config.yaml
routed_scale: 1.0
batch_tokens: [32768, 65536, 98304]
steps: 6706
Below are experts of layer 3 (counted from 0) of a mixture-of-experts language model. Rows are named router (the router's row for the expert), gate (a neuron's input weights, with its number), up (a neuron's input weights, with its number) and show model dimensions 0-191. Each number is 500 + 25 x the weight over its row's rms, rounded and kept within 0 to 999. Numbers have three digits each.
Before each expert's rows: "comes after" lists some tokens at least twice as common just before its tokens as in all text. This comes from a sample of Wikipedia text that the model never trained on. Tokens count by the router's weight.

# expert 2
comes after: " the", " (", " of", ":", "|", " \""
router:477486510507460499502498485506534546489498511548495491486472566559509509524481532492494490450466492540498510462508481547455520528506457526471509481496518488504459471489483493477511488514464483522495498505546493479507487497525484501510508527503508506535553506486463487523422503494530466530504506527484494501489513487481487479491516570455492492498470528465502477512490501473533471446501489509480523501497521452526534526506547528486501504497521479496557507480497509486467493523522519520521524548474455515471533477479501481448534476460516512483530484484501486508513468506514471485
gate6:497500498493484547474513490480522504503483471495503511514487497493485504522523495517512514508519519522477473548474496543534454483491493454496491566466554459501496461502474509463488545498505519529477501495503486527522506517477465483508541449502490498520534465489501515530477510480488456529508485531480494496484538528500498450491494534521481501503471536477507496521517487511501542516488522532555418499472517506460474492487504502537506556496489504534483492473503520468528518484525528452475492466479512501496492533454502429449524526479530498476549475516491497508526505490526490509
up6:494455529509514541486542494489479526542536523489480477542526505499495501500489468502490507510495511536558519544482493540505466529492519523494507497527497523480485501530485458507501460482537462473520497521512565528512508472549497496473523479510495458516507481483510487464503497494506457499476549526468499501502472482518509476516456513491562465501470588480481499524476447508529515541516486525493513532534501523512484501491476470485504519495480526492465496517484479486487482510522492526520534479504515492502446518477498469492494499525502489459531471457561477481462518490470519502
gate7:502485531469511483503479505499511524498506495551517532457477499531523493508472503510467468510524463498507510502514540509488506522518510514476503527419464493478483519541523508484521494530531524508427513526495454489509496519522475513550504539527506486456504489476526493507450482462552453524464489537469455474487490522503521502509516492497515502484506541503531481477510504488524559509506498497532491497470524538464483483511470519499437527499449481566464461501494486492487538502490555491500503500498491474489524501505486510501504479483506464551486476474506499492523487464526514533
up7:546487459476517469471521544468511504468492500541533474505504529478506546550527517503510506526477499509495497474492471490530500477492490493552498517498475521538481494508484476472510518461462497524495516476533473503493517535476533519539502462496518470502499563533497504512493498495500500475489474491452505458518514521499496503499546490531456523475475506514498492515488516535507542509507461524487481468477509532521503507510489462535483492505475484503489487537495513494482505514545506466442559471489517444471462469490563500475508510458494567503504521535491532480495499535523493453
gate8:513459521520472485461461488510510515523500497478494528549504505484515475466482466479485490527547541531509482504518498504508483463478514465489518496437547442500474478501506506517473487515505543566537542481492490466511525479485474523529506488523474529512512497514514481516515486520477499511453521511483535470458508508444488546467522508500500526464486488502473499475528459526517466500479489497567492462500534462523469510504485495525518482503498524509508481489473494496527463520497554515492543479509480502506477475499474486508506506489440478522459495470511467462458466509528505526
up8:534490479493497500483491505555556505492511490546472518483522511531541467493534481469523548525473474471562497492476522539543497484493522504470531507459453489496523540464503564495482518505478494501490525518560507514474474517494507518535527480483493490513518515474498508525527527496520483469495527529502524515459502528562503494500472508550505511530523523513510476473495471477480485527535531524538486488506493521535467459526476529534463515530519475536486538504489530499468520515484558503506479495507513522469492521497517517506482476492487473538463471467476505533526494501483485494
gate9:479525502503438489541474487497493527459509500537489541525538525506485491524485489517494480518524530480521495469477501481509537560553482497455543466503496484489478496506527507497532503519470564500498494491498485507499505488508486500491498504485498459488492496541507456511484504433527489453470481497519507496462491501510479490476512461494516446514463512484469485479513502449524484506524510479569490468470514528495509501484482482586506513531489490556501478494514525437462459537528533499452510512524482520519497466505505507486478527503506518500528496491535504488475500483502474480
up9:522503519503494487470514527519514489476487456502469490478435481485477511504499530503517518477482535497467457530492517499486522492520507503510512518521522487477511504439464517537517510503522543480519533545508498503529492549535485486503525476509522486434556470507508448527494493511466502520504528494510528505497525503532560537509494498514477443493504478492513495495476502520547474507546497511448554524467546530465455480506552490473492509529513511510479534485508524513475502510500534493494469502526517475519522503510511489485487518503481438474507477536442473507499461464510495483
gate10:449529545519507504476483462519462476531491520499467506498469533532500502489515455548559507510532548482497510473520496482523464521522496497503470519499535494533470480479503508504464506486519501550463483497504504544485503517494516511524526522556504528491489503480499482501472518450525467531498520471504483524547470456570462490482493524501484470486467514505475476500540541482528482530518529504515488463541531495514542517503492505517496515514532527546482491468509484514540544499506507534509492500517521494462491472530514519497476477520552497507505547513451501508491512544504516471
up10:511498514515499503454502495494526493485512497546524485490511485512486482525438525487530480457509511511497498474499504495509528477471509524471470491530514533466495458520496523496467515574501560460511463518522538490499488505518484499532537498496494491499489496478502547451513453469529505562503488474456513530466532505493442507466495483545471490516498488489503446495509498488517494489520481485513484487529538472482519521516503523514510505518509482517490459492496533534505542464512487473502485507455551488543543526512487489445534524516508504503482515565490524448489487505459517496
gate11:454491528518512455528479478506467472508487527462499565509538502540447496483467445462509512524511502473490527509466480505508500493492497535514488506481492486494474485506487471532505502522538443535521490538469456480495505510421487491541511509456537467516467514487493455509481541468545473473479468491527490477471525499518498518465477455497501518494448562541513498503501505479548502491476529474522520472493482514468494513460518498508527549477550492508516535493478506507498466489510513492492533500474471494472504499493528497527505499496497475510497548492487489507488491505500518472
up11:504517493506542528554501488455516519537494521524465488495520483529465509503495496495435503524501487488469466484533514496484502518515488523459480493487471475512501535501525489537478491515487542466502476522510531523543536504493478487493496511472502466480507481506528473493483491484550485529546566476458519480468522491471484508551534540510461536502483491514523519486490499491502484548479549530505525455519492506439503470501482500508504493465522513480495449508468499500473510530466474486492470481474477509526510447486522483461528494512465505498510444527500514505447492541523484480
gate12:483479493439508509476467491434463506528516501517477518483516513495485463499520484499497502493522482539482495509454555511457575533533482484523505490476472478479525506502469541486500490509521525534473530506509495520464512472476499468504493540524520500537530510498532495498517528499525447483509501530475518522498541501527511523493488483515506491467489467474478515500471509500471505542489451495523484450462531482520477508490489495513473520489524456513499541463521491507493464527495507517478570557504472512491491512540530494466515512451488498529491513466477453473497478496547516498
up12:518533492496537466531481469516465486492523492499480432479449493427490542472493469505521499529500478481484493499479503473486527503531492536466471478540534476516515442472511495508503482480487467509520468523502504497501485528494500483516507467466530496451513528508468491510537534449532528476546500524497469484450461454521461496460505487521477463495484525473517478511522485476515503470503442540494482487502512546489563518511523539472498487522492527495532508522516482506550510478506504519465516504522507483483527504459479478507492487533493495520515509500501541504492538515495520483
gate13:486502484474499512480516480520492506512499447471525543500521517508476463509474519505496513541480441476478503500467527502502505504501485542513494494494497467469504517531494524516501479501493492518525535511573490500549486508464476476547530485501522547482545463519501474457481491509487460464498485507485506513499506535494521505450523459547496471499529540482438501502515523535521546521523459497524470426531496534490473527481512533547512516507456496504472484518512467475499522513501529462534522502519522459535479517485510471504496473468514488482519531517514482465496542518511488498
up13:453516447496469535480507462484469506511503492514482514506480478519519556499508524516460553491483481526465510484498500531520498439511502501513493500498539509545461451501494532482477509510454484523507530464554495486481490515511521478509501474436528481545457490515435503489461485475495495494510472483514478513512484514501458494499516487528541527509481516482491507516533511524467505487494505507523485493532492495496485525455508499565502487505524479542532519482507489529545515506545479482551507471530481503530418517481519491504514476470511532512474490477499509482485472528472501517
gate14:486512503475488477488500487534505523514483516438448510529480470486530502500470487521480485443516489477469449491532492473505509505480502503525489500489448507491460519527467517546456476493520513512490443524492477534509533521520524481505498538501462463456511494462501514451462491474515498524505421467483522507530527500502527494480533429527509483461525493478513477470512506499547499474546483485499505474499490510483500501480507483486515523545481514497475456472529496491535511492539483494480557490471490539495502491531472495469518516503538508510510539471501507518502498546519513516
up14:453506519494519512522508499514452494491523487511487502502559546504479521506502456513530535533527485505487500507455533495498466479501501503518517539477479499498503506506480460505518529475470497467488453486472523543516488534532496540560538441508526458562481513490511516489521503462488472456518483548495545497550537524504533501497472533491505476519494548547468503530471495479479467482492444539505509489503474489521502466495501511505509511501491500504535449486495513496496550482510553468515521435523492511505505494495489478502496480502459490466491528484472510514477479495517490496
gate15:488510490495479545514484473479523517526504519464532506544475546510509471472505495541573470494456554544541507501520487520457502506497472519489490493482457505433504482514488508478488516465506540504484495528519517445506496523480548445509525495508468489492468540490517480511538470484505469491498494493507509480511517496496484503517496530530459472475482462514566481513563515540511474533520505464542511481477522471502500538513521518475504502492515517479499522506485506516512519505493500464523506512521460480490487522484472512478537537500455495457498510490501508481494482465559506522
up15:485543497527512535510503505493543488509528523477492482485519490520539527506498499501535523517504496542519487480470473482495475527479463536487506451499463502459479470477505514462469510520524494496504582539501546502536476497527489498525481497508489517518481489444497529471477478501455513524538467539514498507484505503472495497494473489495480489524506483469455515508500530473476481515455529499497581503518504498454458463487510493534476525481486492463556467501527512483518498485481514528489522566472522482490521459472519540509499485496497496540459465482544478492482510507487496475
gate16:495447491501469505547480500523532533553472450502470483521532516523477474484522482517476477541473524493508504466509473512495501547502464520534507493513524464462498475526469508480484503483550486504425493515494498474517508521530508549504497544497541474501486467498509506513525478451510464490476492527517525496478487510556517519462514512511514509455503528480480498501504497489470532510481511495519498475478492447523499509466478463535494524459505497531473503442507503462542524502513492500548510546487492519511475491490527540496482541482510506503522528519485530511523470522474555525
up16:500505555489539490472520484451526487517480517517493513461485523512473498526524453478506457505470473506492528537520499526466488491478448537542506469491507485477535522495486466520474490500483540483507474500550525461473506460513496507523483503540471516509516511507523515482473505512483494503551517541512507513549492496496523447521497487490493501502488503452505517462510505446497507524496511567512522523446492480494475486475534467496476514457504502534563476463519479560494481542516491532507524498497499521499501486485505503482457514538425481483501541493525500509517500499509514514

# expert 13
comes after: "\n", " |", ".", ")", "==", " ="
router:480447511518515526450520503517530507454475530493491482489506476502525510530531494469511531473479491550512504495506523526508512488512530475467467503497502465465478522471499479491525486468494524491506467513485478482481459509496468494496516479482493475479446507511496517496510493491523453547512456502512473497512514468510554539489507535521457506482487537528522543521523476500438434506493503553516510498467492483544538464509498501521508521447490511516500511495501492483481467499517488506518503548565522475531527527480516502546501550463530499527491500459525452517507507534489498517
gate0:486472506498448509493532499510502563488520490513517478475512514515506509503480513487481504511486552508493512541475512501499514527499480499476536508434480471490459478493481508487548479474459527496470450482451545482464536474547503490512514482523542462509502532494495479516538459538455490507507487524451524480542520495476537496517467524532493489468472520496484446529506506490524487490491509496555523507511471520528481529413481526509521517516509472540508462529514495538492467518520513511521508527518468505519495519489525538535481479492482511476500510460513507505491504511514514468
up0:476497518497499534487485485483481513512483527510518538482550486459513501516477502456502481501480499526494533510490505504482480535503470455529520486535475484509485488508535521480536475486505484524489448477523460519492542475493524480516517524560509522471480500499535573502534502518496489474501524535474507479525499503513464507489469508527464475530487495524542497495521479531538493506491449508483504479500521464486484507525562513490517518502505487489500484511493496514430479511472480463504515467437528524519552486531444485543506470465504462461472482508490509526522488557498468514
gate1:529519496483544502510537497534498484461532481538501466539515492526481490515487480472504459510508484511525503481521548510545502505526507516556569475463519472537479513512502516475495479468480469493461467511510509528491438489478492542512526492498527454495518437490492494516505453460509437494485520520483499496495479470505557546486509502488469501537497550490487524525459509533443492531484516512539508504506487513524475533496486459495483498483521500521513484518472498516478491516489497482521520491480543497531536471514519446508454528485514499532526531482492524500508519484500498482
up1:478539476491546521487489493545529461478537490508514504515502536510501521540481516461532501548511485489507510488517519501527502507501524509518536468524487466515472496458439513490462517514498480539417500509510524509469485501515509555463517464537519478541512494505520520485458432470516475505507519516529490515528489484522496512473479503462479496499492477481532514485509484547486539551493535521531501515481503511483473517512499512494456484496519493513498529497467486491530495483537494494471510471461498494530504447484537456471463482523493519513498525500480556462487477484464465483
gate2:496459522471503536475482466476484486493494532522480483487489466519536500507451544496529506497467494491504495480524495536503503448478502495516434500524530495488475500476496512468495505500471480507479457505499476475519492499466505469481477451531479503486528429536538533496492554477543460490480479467516480504540502514505535466503499507506510518516501512527528473515498539480466535499492483513527492479485529506528526492474520492484462498463483490499503501518548557437495504469515476490514516530510530506535518505478505508520508531484533500536542553480522483498528494544532551541
up2:513524492545460538487482482503500478434513540483526467475539546479485483490482498501473500517543494528466498489531504496459521482507529533474481534504502513503450476491510507499516469470491477494468526528511480461551510494510507515527475507479474531505555451498507455512471481484443486510533527455483500504512496530521551504506519516510518515512515517492479517516498544483491524574511480502516482489508493482539490456454475483479486516463491537492495495438496463492514496538501486475506472532501490472539533510510506490518537463513464522486476475515511482523513545497461494510
gate3:481538539504493458548482500506544439514524546486499476501528514492514485504488475507458512500530472502513464498500529530501527460480514485538511548501468522500486504471524509495456493469570500493526493484490513511490511489479505495533514501494512507550494463488507509526540530526470483499481493507536522479441503466495514520484447465495453498487495468480495555492524501474500523521481464511473494482478481476496497510475502485512500467498469491518468505461483504506435514544506557532502510511467501519470507538511504486493482531510489534505511514538515530511570451495547500488
up3:506553502470501501515503520498527526538517502505444539513469492542493511494486494486533480518494473525487490500484469529521505504521530468484482521520484513535520530519523483499465497479546541488540524507485480528477512473485520488423495483518515470537479499500522465539521507523506496508526508508524481553475559481519470510483501435494479474541517477530481533480496503505506494498479509521496450497488519460528516526469487472465528459509481517497518503441444551497498509527485499540506485465493486536516504531453521481494507494492485523513536508490492547525546462534506482514
gate4:468511455549497547509512502555498465484502493524516502474516467488512478521528502488502501491512538487525501502464523474490472531500505526533521526473502521506486497487488503494496461555460551525518518492484516539484478507458534444493474533477509495488513479517509494512537460512518478513483481491526517477486489496523510538499483496534465539483514484491559490520506510491495490438519512477486467502508476502457491501474458499495499515504547474546477505514508499494463515503477509454483498445534500477496489454495525461522459522528486460526459514488501437492540518497569516499
up4:540531497481478514482477496536524518473480464547487479511505535498512522513480488503497452517463476546468470483536501490473491509511513537504516553499483514452492481486487498511548489494481479468504504510514513544491425467473518524483482529473479492475518471522498513504493489509520465504496520481464506512489483476484474464493505516502508560488489481541516537515528491472521470480497482537466522508519563497523435475511502519514584525497480526466539499513506462513515502474467508526482509492462480531477436477478498508504505509512491487518459496542502504529491526475526516479
gate5:518511466469523479540499454520485531488499458473472518436523518503519501512525533467505491521558504525525479475533501484520477477501529517443469504471502460482439490497495487493546487483469451519503489526476529520538477509511484486517501481480527490472521544462521526526524505511524476468500489487508501503497497487492489466466498480498505511496482487497528503476487486515547520504487512496538493467516462522500549487478524470514516504495493474513495510434533497577492520531501517470483493459488531497483531501522490478496515519465506470528452559488483481526557499512534526513
up5:488474539485513486533500527412510500508491485532524518528579474506498483492494545533575450512477507486501534532543501465506450553545441475496510474487475535503511487503495507503465509481488497519485514446481527506516521492500519507504485489475550456507491493480489499503497473461479505516494502532528485494493493515464496507522538531506455497513491527497487455473524502492506509472503497464517502501513495498517506489522499510527496492541524450479468528497519469470517476466459487494467487538552497488503468501501548487483491496502500503497518507548484496481553512489479487515
gate6:480503520501510518492491515521510516496482518509472505485520492463488495540471527457487459486514525472531452532546494477490562476515467491521486531461481435447471522524491486532504479477482540500510507505537526509488468487448493478506516497510472481491512531525459527524510503481484476517500513509494502532488505452503528490547512494515433493499502496474571485524477489471540514520466497462490509505495480510514482519454500462526512490535492478473495530469473463512470497493479540527514489532537504533487540523475462467521523527521534469506512481513513475519462540528491479486
up6:498463483507526468512508525515543486507570489503481504502486526500510466468489502523504547494551482506442511531508515555570476519525474479498525515482488535501481487462491481461506505486495467468513466537510478464489525482501503526491499496486461503509489468468521440503500501513502506522509538490519469522463525527465544501508471504491516525523498524496512482476505512471525532484515510477502544480497518514522541479469521447502528558468518537462495496482520498479519495528503483535509499534531531455503473456505515502497438457471490523493473497500495526483519481453512479504
gate7:511501489509506484546549500465502510505496486512512531472524527538523456512508530521504492531425495507500512499567519472471481522492450483529486492512457458550452514499485533496508509503499501481467506496515501508491490494485473528476497504531458468454489533527521506537473567501521482501480494496523499531459489514510472485494506484489504487482516507519474496505504521468516465524514459541491517484464523496486526474491526487460477532493555526517503473495499444513506495511473471500514440524535524507513549493477507491520423493537510472523500500482513522518458509521520494475
up7:514497451511504483500527521504490523537448544531534487500500517523537531526509481486530505462483503522518514506492469473521460488486462508487509486504484469503478546502520525493452524519496457491424487486553502478477521460506482471495497466485518496500509519470513519519441541513499497507438520478518505501550551493522509537471510528539493511501525465495473513462541487542502521515509508495494498532516512532502495493522523513534498518462534510499489495514508514505479455479475495522462524493498521548494521509478538456554521486480491493543525551482492516534531498498485467487
gate8:516523510486482516501506494476521499496529499518511456504491517525516470487507512522522514483482500461522442499541501495523534491522508508483489477479519466473461525501448483496510461496459537476531490492485507518475455468525508493457464504508457496473513494496446477488480527504497418483528464474487533473478533521539519537516484487507496476515522450450521496537500494471574486489530487495520469497489503519515505490495499479528461484494467544475515484519501462515473452544499490471493494480517511518470524498529506478522493533480514471497464498474544566514490485517540518521
up8:525541490517519534433531511493467512529525480512479503480459522504468510486526506494508510508476507494478494482478482523518548478464495520488481494474505455457478449502505520491488533511501493523520512480534556536451532460503537442509466489507484519461482494512470517503486515488531526482437517505527488498507475535501489483470466521501508532497509518514544504490476539508484521513505518527506518499514490504514479549528517538432536515512548489478513533460500525506516492528461485501469532499523488525452477533510548503483503494520535516491521502528485533462522527537498534511
gate9:522503481501551490467468506532511521518522532483529508500530486494493490538453492495556527478519539494468484490515470498501560521492514489487503523494507508488480534497505509515506497513518548493502473509499503476470510506486510530519534516561498451521522476528510512450459506509521470542532459493522472512503479481475498522488492471500485494488469469527510495499509498478488538499496517542490492440466510493457570528474528514506468491500412475464475519480480486476454491519489514501523485514530509443501500543485517528506531509472517458482504543508507513525504520513521456470
up9:501485490502522547446507475511493526467480501503463541475498532491498517456460531546524523511456532513492467505461537514507486510536468500523455469484508497508474437520477493478525465497498476513547539479516498479492476502506528497489499526504506496464513493528495533460510498469508500496521500462483516519471516469522490508512518500503499490535511517522471513516481482512511486484483497527530542501566461502547499461496503462492504469511529497487519495506505514536521500432524529503480523503502542519558490439509507452470531504486497531511522462518500457471494470477460459510
gate10:516514513469485490480469466475557552503510492473462542511509540540484509540474489518521526516495527530483495548480522488505478461532500494485503508483478508536495514476531481462531469480510532516515499529526519504534449469495500474469514524500470499475512482519499456430485493488513520485520487515524507507493493507528528467449546552500449521496516526523482507495452526520496443490496526472519464446519490495430512516508493489476511458503527521499506508510502495518513498480443481554453512493502504525529471494501488515524505508494487484492492498453505498488492520547504528494
up10:505492528498552467502492463500556560499526503511486541470492518484494537494517502498487501504480507511449493497501505518554495502526493506530508463474479532517475519491522477494511502418533523512512481467522516482523477480536522491512543460531509507463487483538510517483505507529490537512459509463479526515462485508531483480493512505500469479501504514520512472512518504480530522462485520483497513456559493465467509539468478477503463503500535537521505542542485500515514491459486459545470494479525525559520483461512494521538520497528493505483480473437489510498481519481514523476

# expert 10
comes after: "\n", ")", " on", " at", "%", "}"
router:465534459503527519559507516481486509515525465506466501540477495450511478512485500516508514544554531468483455487487501515515462496499479489524472494469493509526500534497531488508502502522531482481502487552465485540489475492487528496489520489481462483485497508521519513490552522498510497474471500503500528516516476509493526501501486430554528527524527454482482503504532507525493526524519514486559461493483512493451454494477491464511535483534453483473471481512478489507499516505470481484501477471482511495511474510568482511519512527539463456502504545508524496489502499491495575513
gate3:498497452487519516499456524508519496519527494523496525497496534511519506558518523500500537492454496519506499462572466504517521525505453510518475476519528523482521494544487505515495507541482528503527502470524493510517506542538475503483534533526474541489529485526507495486463500448492500454514493525425489486513502509527494515510478498489497499527474501496505558463471563527497484495531504523508507504519517506534502489510511525504477494451465512479468494464541501528479460432496494531485496519529499487504530496496529455512502524518485489483555453496472540510503471526477499467
up3:503517507494494502466487489469465499499492510541497498485540491540496497538465510512504534513467500514490505492559465518555554526450450473504463506524481503490501500532524543509525534482505498519515457449477486474551529499526492469499523535534490510488501540533483461498485504466512516498515491482458482497473507486542502509501487480477488487518540532530500526459506480525513472474558477506490520482491474465499504496496442481509500501488489485489483468461489493463471508444468527532511505455512510490508514430511486517510526508491507485471488519485474524526460500532440480479
gate4:501493520495497488509481560488528524515481509470490529516490540487544512502477450511449517532505456489527512502482516575498490514501460508527528524451499554513506459489498476517501489515505506528540498500546495529469486477463464539485532517566494512505503495495518506462503498497491498524482477498525502467513489468515487493490510497499481533432476506499456495550495479516529516501497546461474464492464548515483486544468507482504493487557469484498513499463516515504543487502515476499479497532498504489469499463501507508474543498493542505482510520536475555533510510465474508528
up4:543500526500509496466483532490499516452449451468516498523502496453510473497488487541500476553502446484505488497533476547497445500506506521471462538496496504490502493470511521522521454523460507533512556479473504472516519480482498495485448529477492529474543495479451469478525493505491484504490501534519512492469516516511537478499491466518518527476451513497528498524484464442536466496491572513481527492495521526491485521479485529483486507483491503501494507491526513487474495526477462556495536493522542507534492524496474512494511493529529482432459508518526512500503507510496489508
gate5:543537537482467483491512526528524493539530516475506493537474505500528477491493488518512574464449535528518472527507484508524476481510473503485474527511457535494525458510509504468486463542490538488469538510539466457535481524510462496483461492495451491501513475499506505497528535500561476513484508503494518513510479554506469522487498508510505487533541473484490486487509516485494473534497526501509468524511462517483490489484483495497505524558546510535543481522519467486524474491514477525511482519529513537523468484506471498483492494485417498534516487480522528461494512500528498488
up5:540550511514465506484520546517521487511512503489491458508498527493510507512477509509511516475480464520451482489504510491484519501516514495458502524518462498465518487476507518493492510520504514478467543515528480447532507487526514525453480477482478483474495496486496482513539478525519475540500477499509463538511486511476495528513562473466548520519517522511478483476490502465483509534505498503457505478479473539545529495510505447467486569526546545497500500498462479534538476490563458520497493502505535548479479470481492450500510488448519507541518498467478516493533531495521507501
gate6:483479469490492492481485477443488508461491488509494545530484523508470498500498514534520519494489464479564517482505504505518486477476475482544453501455482493485496504497553505495490487533492531515484470523566466508511495510519515485504493542555509480459483543504467491514516483482504482514534469472489555517470498501498504534493541447518509460527443508479520495505466496512536480473500531547487536490497520510505507529543516490509480505470550479512540481465545501477491477500516500487577487494456463488508479482490507477484511483519503500510484505494444542529484516522490515516
up6:460512467490510488495488497466490507492520508502434512484464508490522535539518501508489479492481477484488485511512494483461485482470414455485544513480488520473492489531468502514471501508437523537503475449493515547536507516530491498487502449486493519465504473557478463544483553507532506473520510506486534539507520537492517493472492515521514494472509542502521468505526494504517478515490523503501512468485497472525504520584493462477526510454489472488492514528491493522506478487496470508539506541495523500489533500469544473504504462523501534499482511527492479511509466521477456493
gate7:534481509483522485514503495513522500468517490476501493504527526491536481494481498490496477505521546457500488506487524544485484483540507496483471512495496522495540449492487483533475482529467489517535487504491533488516497488477507503488481533533463484469487477524483501481501531510507481499495425485526532501518507540526513511516477458528517522461531478499522478482458475484519476447458515454505530495523521531484493507476508525518525543496505498477502547492527539467496530487526514493536466534512469493496544445497511526469475442521482504418498515538532536500524549512519492459
up7:468477496469501515455506507465466537493500511511479532510445517483489539547513508499550545524459507507475524491485497501508496559468538507498528475474499527485478484519486455539493515471485518512482507482498481506483519483504533474543510481515519457533502506510488497492545457452471530486488528483446478542486497524447525439524482509515508514529449513488475496523485481494465496530493485502532498503502502492496493507510538494478487473529452523501540504490484490547490512508507456508499559519512524479498483533495481506481534508534482529484481456501493531507488468572488505483
gate8:498510519524473503498481505500478528520522486484493518482513535465481553478487505490487492496483511491507522529512523528525472516490467498548490510521541484483513482480443484505530510508503534491518521485489479495503511511470511495521473471490498482469517480525511518479508537554519501502521498484503500505488439518563466486497497508528502447483535505512535502478504527454527527508513537486478503467437510473522479532512460459512540491554500494525521497483455561502516490512500539540482486517472458548478502528474499480476464524492463537500486535485499564508523430521522502501
up8:480475464485501499512474463505482508510504536517512506499549481456499484484496530493544504496513539482527508489516500518489506479516478506501445470479505481471504525479455505475478512509516538488537491524444486526499506507498472507470524501464477480494517497505526475502500509512518522487477533499515448495453533536477514510553515501546477512483494510504496515501502541450525526499519547477503489475484532483499458533486513474484538467530494511470546526528511494551513493558507463498452497519445479444519590495487534540516500513486491508532520485519462475528492497488493485491
gate9:483498481506495492501512520525512521526550497485531568488467479532469526515458480524484458484504530500502498504473518538558501523487507460472532525511520477493539511472472536478557503502483527513500508474512485531528542448446520483491496473491470485516479481504525504528478537524497496491484465533481523521510524497502467472518485493479519520492484537470516465485474493511490529465509542497510488483494515539464489457508520522461519502532524517500483508463541529509540525494521496454566495474448483517535486489510519485472504493478492558508502490500479512529511518545500523459
up9:530509474486457468496533463508527503511511485483586502510471493546500530498505513526464521503493496511486496486469521492553518510465507477486516520526494502515546536499436485484539532516484555480445510490515494468492537474469517515502459480464483456509507493511492518505483522558478485469485502492488503513514511505562488469516508508517556549484503523448517513504495500509499484465510517521478510479500509515460501520511523523482523522510493564452492487470505504517510499443496486484509477491481506517481495490463528506491478498491493558502497503521480472547533502487492441473
gate10:533511494540484551464465497520520464534506502500492463475537516565555528492497479494500484497469503490497484430493546520505483515553502516540526507515456485517504548464473528524455536511456489460486477502504534532496516484476499499550492525475502494526521463493484471497449515508523493477511504502470524494469503535538535518473463455519526515499506513523486528487462528504515512535527552487492487486468522497480529505518532493502485539460515480525498471474520473497458498522526503503509508499494478520517504505518490469463484494487527522501529528448508514523461485479471498498
up10:524467483541468553449522516524478537511476527491518524503492495466500445510509516507469500479487495479490526438472509494477450540494506495528488505552490518475489463481476491537489528534526481472500534501484487490500527498460477495543478531516516546481513480541496427537524488464474523507503457479529465502531489483482507533525498476530519468515494534508526517537462490482462515505500502509526528506482459492513464467479517450466499511483524494464483512485552461474503488523538499507512504496454487521530522490489498504451475508474504501482516531516498499534501505468502489521
gate11:490517524556504493541523478481495516470509500500484556450459499492482508536504477502483486501488513540505475496488456526491471510509508496473481554488505479549492501490503538481453479539531491506502538481528504504517511503452483460476522512528462506539479485495546518524485492519487502505514490467547542480490497473488514519496479537516507473470543560488512462503480475482492498463477535502515506536546512488485495521480496477470534487517501514491509558480557517536529522470487497507512544474477528483481456461460465453494525452487506473520509517520515518515510522475500516469
up11:501535494517533456527499447466495519489551501525523510461541537547479505524513490505528489455472481509510481509495438514498517487529532499538501497482516487491493503466498491522466528508538487499490513491504488472515512495471470473532494499499516484494483535500543496544512494498478472468468486495524540475464495504554468516508483518529550506517483534505505470533504515459478503474512540491488496519555488498497504538473497533525448453515506468472530530430525509496502497491494491456511528505525476492458476538494508488504492486443502461521466501492519454523493547498517534506
gate12:508546431495520462543435500536501516528543507512519465483504499495544493509492470532505474484497506530508493463515472512516460485544452530457502476477542494496483504523477552517530517525472478514506485523515486495513519483516531519497526512489470478474508475469481490521526491481505479545460511475509530482521483471478529505480488473491485528504480483513519467528488503541527474499533509507499497509532507522531496458492493529492496548551489533525501485550503515477543535490526533505441524521497467485524476503525478516547492485515468524494495504490531466512521487441508510460
up12:478472498499510510462519468549514521508531493461498544476481503452519495530522488514470515478482483486471528493516487475480522512480540456554504491490539478487503500504484548524478496520523470483483472532532502527509482474522477507537518459527506477468467481525513471480522526523465480477497456489538505480501499545514514461499484470481486498493522532461514451496501521492503515498512496523491520509516471494493507502515472446507541436470491493518483529502527470503452490525510534537542453508452468552547495479527500512481521502458494516517476514461481480508478524446529498493
gate13:514531532515472516489488485509514510456503486527478508525473514472471489510525497502478475488495453463458510511502457480555459529514505512550481496493505501518510521538472523475487429491472511525493514482526482539550466490526467473499565514478480498529479466461481539493490479485542464481490512484467543516479508485495500536541501559503487500509511502516528486486477465509501510463512535520511492448518480445515513509491483492491503490466465488491496487539539485538531511487518533516505471506514445504519453529510488490477560457520518519524502462504488520504487528507497502494
up13:479501511504479532524502503472492512472480479498490485486493522539507529502474438515448508465539444506512492519511507472500479522535447527564512518479480490535466468517524541471504463530483464488478505488473460506483494516519498532503456499511496551480554462536491485535511508529489508505442527502512494484499485490521481490546467546520507490492468456499507547525479506523477478478523497543524507514502454494460512489486514444529543497496464514487489511502493490528469475543523534469497483535487520492484512498461505477551530499525501515503502536505514489541487508512490496483